Weights of a small mixture-of-experts language model, trained from scratch on English Wikipedia.
Experts: 192 SwiGLU neurons an expert, 1 pick a token.
Training: a variant of SOAP for the experts, 4647 steps.
Below are experts of layer 5 (counted from 0) of a mixture-of-experts language model. Rows are named router (the router's row for the expert), gate (a neuron's input weights, with its number), up (a neuron's input weights, with its number) and show model dimensions 80-159. Each number is 128 + 24 x the weight over its row's rms, rounded and kept within 0 to 255.
Before each expert's rows: "comes after" lists some tokens at least twice as common just before its tokens as in all text. This comes from a sample of Wikipedia text that the model never trained on. Tokens count by the router's weight.

# expert 21
comes after: "ed", "ing", "ated", "ation", "ion", "s"
router [102 123 119 104 106 135  97 100 107 143 165 125 120 101 121 130  98  94 151 108 105 166 111 134  96 129 107 150 118 154 124 117 139 125 154 166 118 110 118 163 119 148 150  95 124 153 146 152 135 125 158 156 103 117 121 121 149 127  76 162 105 185  93 100 161 138  97 135 132 119 122 107 184 158 116 113 135  75 159 122]
gate17 [139 111 108  97 136 139 126 126 111 119  95 166  99 147 132  69 151 138  83  91 120 104 120 154 166 134 115  99 147 119 119 117 183 147 145 101 169 125 169 146 125 116 114 135 148  74 102 146 107 125 132 100 121  81  92 117  68 175 131 133 109 137 122 104  82 106 126 135  75 147 108  80 112  96 150 150 130 134 121 138]
up17 [161 105 141 116  82 115 145 131  97 139 156 149 108 138 136 137 140 150 156 137 179 121 137 146 137 119 149 112 144  71 158 105 171 102 150 143  86 124 165 133 163 144  49 121 132 123 110 122 155 145  86 149 147 139  94  62 106 152 135 141 160 123  81 116 116 121 171  99 138 149 131 159 117 131 109 109 155 102  98 130]
gate18 [142 154 142 132 137  82 137 146 140  99  99 195 148 138 112 142 124 114 141 136 150 139  87 148 128 113 110 126 118  94 152 137 159 123 113 176 134  96 156 100 142 110 118 110 130 131 137  93  87 196 143 133 112 142 125  95 120 153 133 151 106 117 170 109 133 125 150  88 122 108 131 100 135 146 114  85 129 152 129 112]
up18 [135 128 122 153 145 144  88 190 109 109 152 116 121 141 139 122 107 150 101 132 168 114 119 113  95 123 146 125 117 111 118 111 127 157  96 171  95 172 132  93 125  93 133 111 159 140 172 138 162 112 179 109 107 149 139 127 133 101 146 109  82 120 137  99 105 110 138 135 147 129 110  85 110 112 147 125 196 120 114 160]
gate19 [150 115  99 119 129 182 106 107 106 188 161 121 105 116 155 133  95 145  91  94 152 139 151 166 131 107 143 135 121 110  70 154 121 173 146 175 138 107 151  88 151 159  91  62 151 130 159 102 130 136  93  96 104 146 130 189 133 111 140 130 106 142 142 110 127 151 124 151 165 134 128 109 143 138 121 135 120  95 137 113]
up19 [126 134 117 133 114 146 133 201 100 125 109 102  85 145 116 168 124 131 137 113  83  95 113 115 147 115 140 119 115 157 122 105 199 147 144  94  64 149 136 144 104 112 137 101 144 132  87 132 137 114 159 140  80 159 121 152 118  73 144 136 158 106 157 136 165 147 124 165 136 138 121 131 112 122 140 137 121 168 154 173]
gate20 [120 132  98 137 108 121 110 134 109 107 168 171 113  92 109 123 101 171 144 101 171 159 115 129 168 114 105 141 130 110  94 103 135 153 109 124 111 145 118 161 131 115 120 149 119 131 113 135 207 129 117 133 136 163 152 106  94  82 128 126 133 119 100 124 119 146  84 127 120 154 125 128 110 113 113 146 140 111 100 165]
up20 [126 114 143  96 155 158 153 108 133 131  99 122 139 144 113 111  87 145 155 137 114 121 103 114 152 139 150 126 114 143 109 117 119 126 158 152 134 126 143 140 107 119 131 136 111 120 151 144 130 153 108 130 152 107 126 146 101  86 131 124 131 185 151  86 162 108 142 183 159 129  94 134 124 141 169 128 151 114 115 130]
gate21 [153 115  95 133 119 205 129 163 127  87 102 148 110 156 103 118 100 121 118 120 124  73 105 159 159 125  91  97 141 125 120 161 154 130 146 135 100 105 113 123 110 119 110 114 118 120  78 147 120 114 141  97 134  36 184 135 122 126  82 114 172 124 106 125 127 122  79 131 156 129 122 140 149 129 124 170 136 138 126 140]
up21 [156 116 178 114  91 160 160 110  97  79 118 155 131 133 114 112 119 109 147  90 139 116 144 103 129 133 143 104 159 135  80 137 120  92 103 101 132  93 118 154 160 118 160 102 131 127 147 137 125 111 154 134 133 103 151 147 111 111 142  90 168 169 127 194 122 101 155 123 157 136 133 130 114 107 115  97 106 140 139 107]
gate22 [122 148 114 105 129 101 100 116 125 144 165 165 157 107 137 175 130 166 197 117 114  91  81 112 103 142 128 131 108 148 121 131 118 141 157 124 126 117  93 177 114 157 116 110 144 118 168 111 118 176 103  91 116 102 140 120 102 158 156 175 118 113 143 107 160 117  87 119 104 129 126  87 152 112 114 129  66  94 157 123]
up22 [ 93  94 130 118 142 108 114 116 133 123 102 148 110 119 137 117 181 129 132 128 111 165 142 142 142 157 159 199 127 172 123 130  92 125 102 127 122 126 156 121 121 191 131 152 140  91  88  81  83 137 137 130 177 140 152 142 124 119 112 161  86 139 144 139 113 107 129 100 146 100 100 103 106 151 115 119 124 131  93 139]
gate23 [138  94  92 126 141 140 132 121 121  86 130 108 124 139 128 116 128 180 125 160 122 160 160 123 136 145 143 123 112  98 108 156 130 138 155 153 106 131 120 142 151 113 120  99 138 147  81 122 167 129 137 151 114 151 153 160 117 133  84 104 150 182 131 115 131 136 146 135 127 139  77 120 110 151 135 116 122 111 139 104]
up23 [135 140 130 152 116 165 162 174 129 131 181 156 156  84 112 104 154 140 111 134 182 115 118 105 153 115 133 120  98  90 152 141 159 141 121 160 111 145 118 123 134 120 160 141 151 209 110  91 113  87 118 154  98 139 160  94 141 123 106 169 130 165 153 168 149 123 128 132  98 114 146 131 124 112  94 118 114  87 122 116]
gate24 [146 137 145 106  94 133 111 112 153 128 140 158 104  96  91 138 163 135  58 108  85 159 115  91 114 180 118  99  91 150 121 136 141  75 123 123 150 125 128 144 147 139 178 128  92 178 125 114 126 156 128 137 120 160 141 139 128 158  97 112 147 102 140 193 132 111 182 121 108 148 124 159 106 120 148 134 112 119 100 127]
up24 [159 164 130 136 127 156  86 119 135 115 161 107 134 123  84 169  90 156 101 142  97 151 174 123 148 120  98  92 120 130 144 110 146 174 115 129 125 144 136 112 135 109 127 131 121 186 123 110 126  90 111 174 171 157 127 115 138 112 122 112 130 108 122 150 143 106 156  97 127 129 120 147 140 151 105  82 118 103 146 151]
gate25 [126 110 157  98 104 164 149 102 152 151 137 163 128 137 123 123 110 112 154 130 161  94 116 172  98 112 169 132 132 129  66 119 159 161 128 136 153 104  99 126 128 130 104 155 118 122 133  95 125 136 143 137 148 103 164 128 118 113 134 121 132 199 126  79 108 139 151 119 147  94 119 121 137 113 127 141 121 170 135  93]
up25 [119 107 101  98 122 149 158 124 115 163 130 121  96 126 125 110 139 166 138 119 138 127 120 157 131  99 121 161 148  97 185 177 155 132  60 141 145 169 142 107 128 178 124 114 154  96 138 148 124 151 141 171 159  93 131 161 126  83 141 133  75 172 150 138  95 145 124 102 120  90 120 123 181 122 142 123 126 117 166 129]
gate26 [107 137 128  80 100 151 153 140 138 147 130  98  66 129 102 112 129 146 149 127 140 162 115 104 137 106 125 134 135 134 125 131 109  99 146 118  91 120 133 165 116 148 119  92 125 129  92 123 122 170 136 135 133 139 155 110 112 109  40 130  97 144 148 135 141  99 125 103 130 141 118 112 175 145 103 126 133 112 119 144]
up26 [ 84 124  78 108 145 161 141 111 138 123 127 149 133 145 106 152 134 144 104 113  93 124 119 139 158 139  89 126  85 123 182 115 133 151 156 118 130 124 137 100  89 109 148 140 132 110 126  99 152 129 127 134  81 126 111  92 133 137 191 117 154 156 118 180 114  98 179 131 151 106 145 148 126 121  99 130 135 166 111  78]
gate27 [123 114 109  87 105 162  84 129 149 120  86 133  95  91  91 140 175 133 139 111 162 163 134 109 139 143 154 163 149 125 150 100 175 124 137 116 111 132 141 134 137 100 106 127 136 150 124 132 144 172 173 131 126 149 132 157 148 108 133 147 144 111 145 115 101 174 137  77 131 165 157 123 130 141 121 129 119 110 150 132]
up27 [126 141 127 137 117 125 176 112 166 126 173 123 139 155  95 148 121 130 140 125 126 111 141 181  78 132 127  91 125 155 135 115 120 138 131 103 130 124 156 129  92 134 129 155 126 112  91 106  71 132 143 119  80  93 117 139 156 170 123 157 110 168  80 144 120 156 135 124 143 161  90 125 136 134 148 131 141 150 140 112]
gate28 [102 131 110 115 114 114 189 160 131 127 116  87 144 151 156 121 136 142 123 156 138 109  99 112 146 121 141 114 133 161 128 141 122 135 126 126 106 115 145 152 131 137 176  90 130 119 116 132 141 126 159 184 181 122 130 148 158 139  87 152 128 168  76 149 125 141 133 104 110 134 131  82 156 136 143 134  88 137 128 123]
up28 [161 151 157 114 121  82 140 117 127 108 173 150 150 204 118 154 102 166 131 127 174 156 138 133 165 185 165  84 105 106 121 136 150 144 142 130 151 113  97 128  98 132 108 156 171 115 122 177 114 113 104 134 143 133 142  89 144 132 136  71 132 150 107 139  79 155 133 101 139 105 150 114 122 118 141 111 150 153 110 110]
gate29 [171 103 100 158 133 117 109 110 152 110 156 105 133 157 140 174  77  97 119 124 151 130 111  78 138 112  71 151  95 161 164 148 155 121 119  92 131 144 102 129 145 173 155 118 116 146  86 130 113 146 150 116 127 162 149 122 167 134 106 121 125 142 136  96 114 111  96 124 160 172 177 143 154 123 130  95 153 154 173 134]
up29 [ 92 110 134 128  77 134 164 149 135 161  83 133 136 136 115  90 145 158 135 123 110 174 119 151 148 101 112 156  98 113 139 146  90 125 100  95 131 113 114 106 167 131 109 123 118 114 126 132  94 110 107  84 145 117 145 168 147 106 132 115 111 123 117 112 137 142 142  99 107  60 147 125 118 157 147 112 152 106 105 110]
gate30 [105 128 125 147 131 141 120 129 162 110 135 105 114 165 162 143  95 110 136 135 129 145 132 120 142 125 120 108 160 148 174 150 109 147 126 118 109 120 130 140 129 182 107 113 135 132 133 126  98 105 140 158 104 153 130 161  87 105  57 128 134 110 125 127 143 106 125 134 125 112 149 154 105 126 136 111 147 148 114 119]
up30 [111  97 137 143 116 154 138 132 133 127 156 159 121  92 101 137 151 158 127 121 124 104  80  95 152 107  48 145 160 129 114  78 151 149 159 120 136 140 126 150 135  84 122 143 113 164 138  93 138 108 123  70 186 110 118 143  98 107 144 117 135 154 104 131 129 159 138  95 116 116 113  98 171 128  90 147 155 145 119 168]
gate31 [153 124 146 108 127 145 135  90 126 139 134 139 117 136 118 132 153 109 100 138 139 100 114 130 128  90 133  95 148 142  88 139 105 132 155 109 148 157 182 123 135 140 146 129 116 166  99 166 125 151 151 155 132 120 127  82 153 146 206 155 151 126  92 149 132 168 141  85 103  77 118 157 100 114 119 101 140 136 155 135]
up31 [135 150 109 159 119 154 106 150 120 113 167 157 116  85 147 124 116 105 145 128 156 164 107 106 122 135 113  85 104 137 125 151 110  68 120 146  95 144 168 146 125 115 139 138 151 117 138 111 171 127 126 140 162 121  84 116 109 157 150 158 109 126 113 102  79 123 116 129 114 139 142 110  87 129 125  71 127 130 140 170]
gate32 [152  86 111 123  92 121 103 135 133  92 113 142 130 127 115  83 130  78 116 113 124 118 150 148 168  98 113 145 140 142 154 149 161 148 135 137 118  98 116 122 127 113 122 132 147 132 105  94  87 103  67  96 123 165 128 140 155 120 130 144 114 138  82 159  96 109 148 135  99 143 132 177 125 136 108 122 154 132 155 118]
up32 [125 130 106  78 166  89 111 128  93 162 128 101 101 125 130 162 118 138 112 140  97 147 138 134 127 117 150 149 111 112  89 129 120 135 139 107 117 111 115 124 129 114 147  99 142 117 166 150 138 110 112 145 147  87 105 120 102  95  97 173 110  93 133 116 108 111 107 115  84 112 153  91 100 124 106 154 176 126 109 141]
gate33 [124 146 130 122 169 119 117 166 162 120 150 100 131  89 142 129 103 133 108 103 132 149 128 143 149 168 130 145 156 132 145 160 115 102 146 106  82 138 183 124 100  86 140 116 125 104 127 107 150 137 126 137 104  88 158  86 145 158 137 136 142 113 112 143 151 139 108 150  78 144 130  84 159 132  69  96 123 151 103 155]
up33 [140  98 107 172 143 110 141 102 138 132 121 133 131  87 122 145 116 134 134  97 134 164 152  98 109 122 153 109 168 139 185 162 141 136 126  93  78 122 157 139  86 111 136 115 145 140 129 178 120 117 134  88 130 104 100 158 167 152 137  76 140 191 133  77 147 126 190 134 144 152  90 105 166  87 124 136 129 129 107 122]
gate34 [119 111 134 133 116 163 132  91 108 190  90 121 121  75 148 105 119  98 141 136 111 127 109 141 155 145 162 173 110 143 125 105 139 178 147 112 159  93 145 100 133 132 107 102 137  86 131 152 116 113  99 114 138 165 127 144 101  91 112 154 108 138 117  73 123 164 132 138 131 130 150 153 157 170 119 121 108 147  61 100]
up34 [181 104  98 128 134 114  75 131 149 128 138 164 106 160 104 147 133 116 136 154 113 133 143 146 139 111 115 157 133  95 162 108 166 118 115 158 140 119 116 133 124 124 139 105  85  83 131 124 152 150 101 149 120 106 157 123  97 143 164 148 120 149 146 134 106 121 148 109 162 106 137 109 147 112 178 173  97 108  97 119]
gate35 [ 67 123 138 131 156  57 110 118 166 134  86 149  95 137 118 121 127 104 113 107 118 114 139  68 160 126 178 136 114 139 145 137 160  90 160 136 155 121 134 176 147 182 140 163 167 111 148 139 136 102 126 119 132 132  97 115 167  97 142 162 105 148  93 114 119 130 153 109 115  95 134 182  80 117 138 150 159 114 123  94]
up35 [137 138 123 143  92 147 130 134 106 127 127 148  94  92 131 104 110  88 168 168 145 152 126 130 114 124  95 118 130 127 116 162 107 128 136 119 102 119  73 161 164 131 151 154  97 141 151 171 106 112  75 139 114 121 133 108 143 111 137 126  82 142 126 102 124 167 128 163  99 116 113 143 160 130 102 127 156 133 135  78]
gate36 [145 107 143 138 139 168 150 115 157 132 111 135 104  89 171 148 128 122 189 141 128  95 135 113 143  79 114 120 116  98 142 123  95 116 126 144 176 103 112 158 153 144 132  89 172 122  85 153 141  99 138 120 143 159 160 148 133  96 125 159 116 104 127 113 174 121  70 141 159 127 109 128 131  84 189 105 153 127 135  87]
up36 [128 122  62 136 133 101 163 121 166 134 155 125 108  87 111 184 102 139 112 163 136 144 114 116 123 154 118 104 109  91 125 107 165 118 118 108 107 132 100  94 122 152 118 141 101 138 114 122 121 149 118 121 102 115 136 162 142 141 160 122  96 138 109  72 155  93 174 121 145 131 143 119 136 130 127 115 115 141 156 142]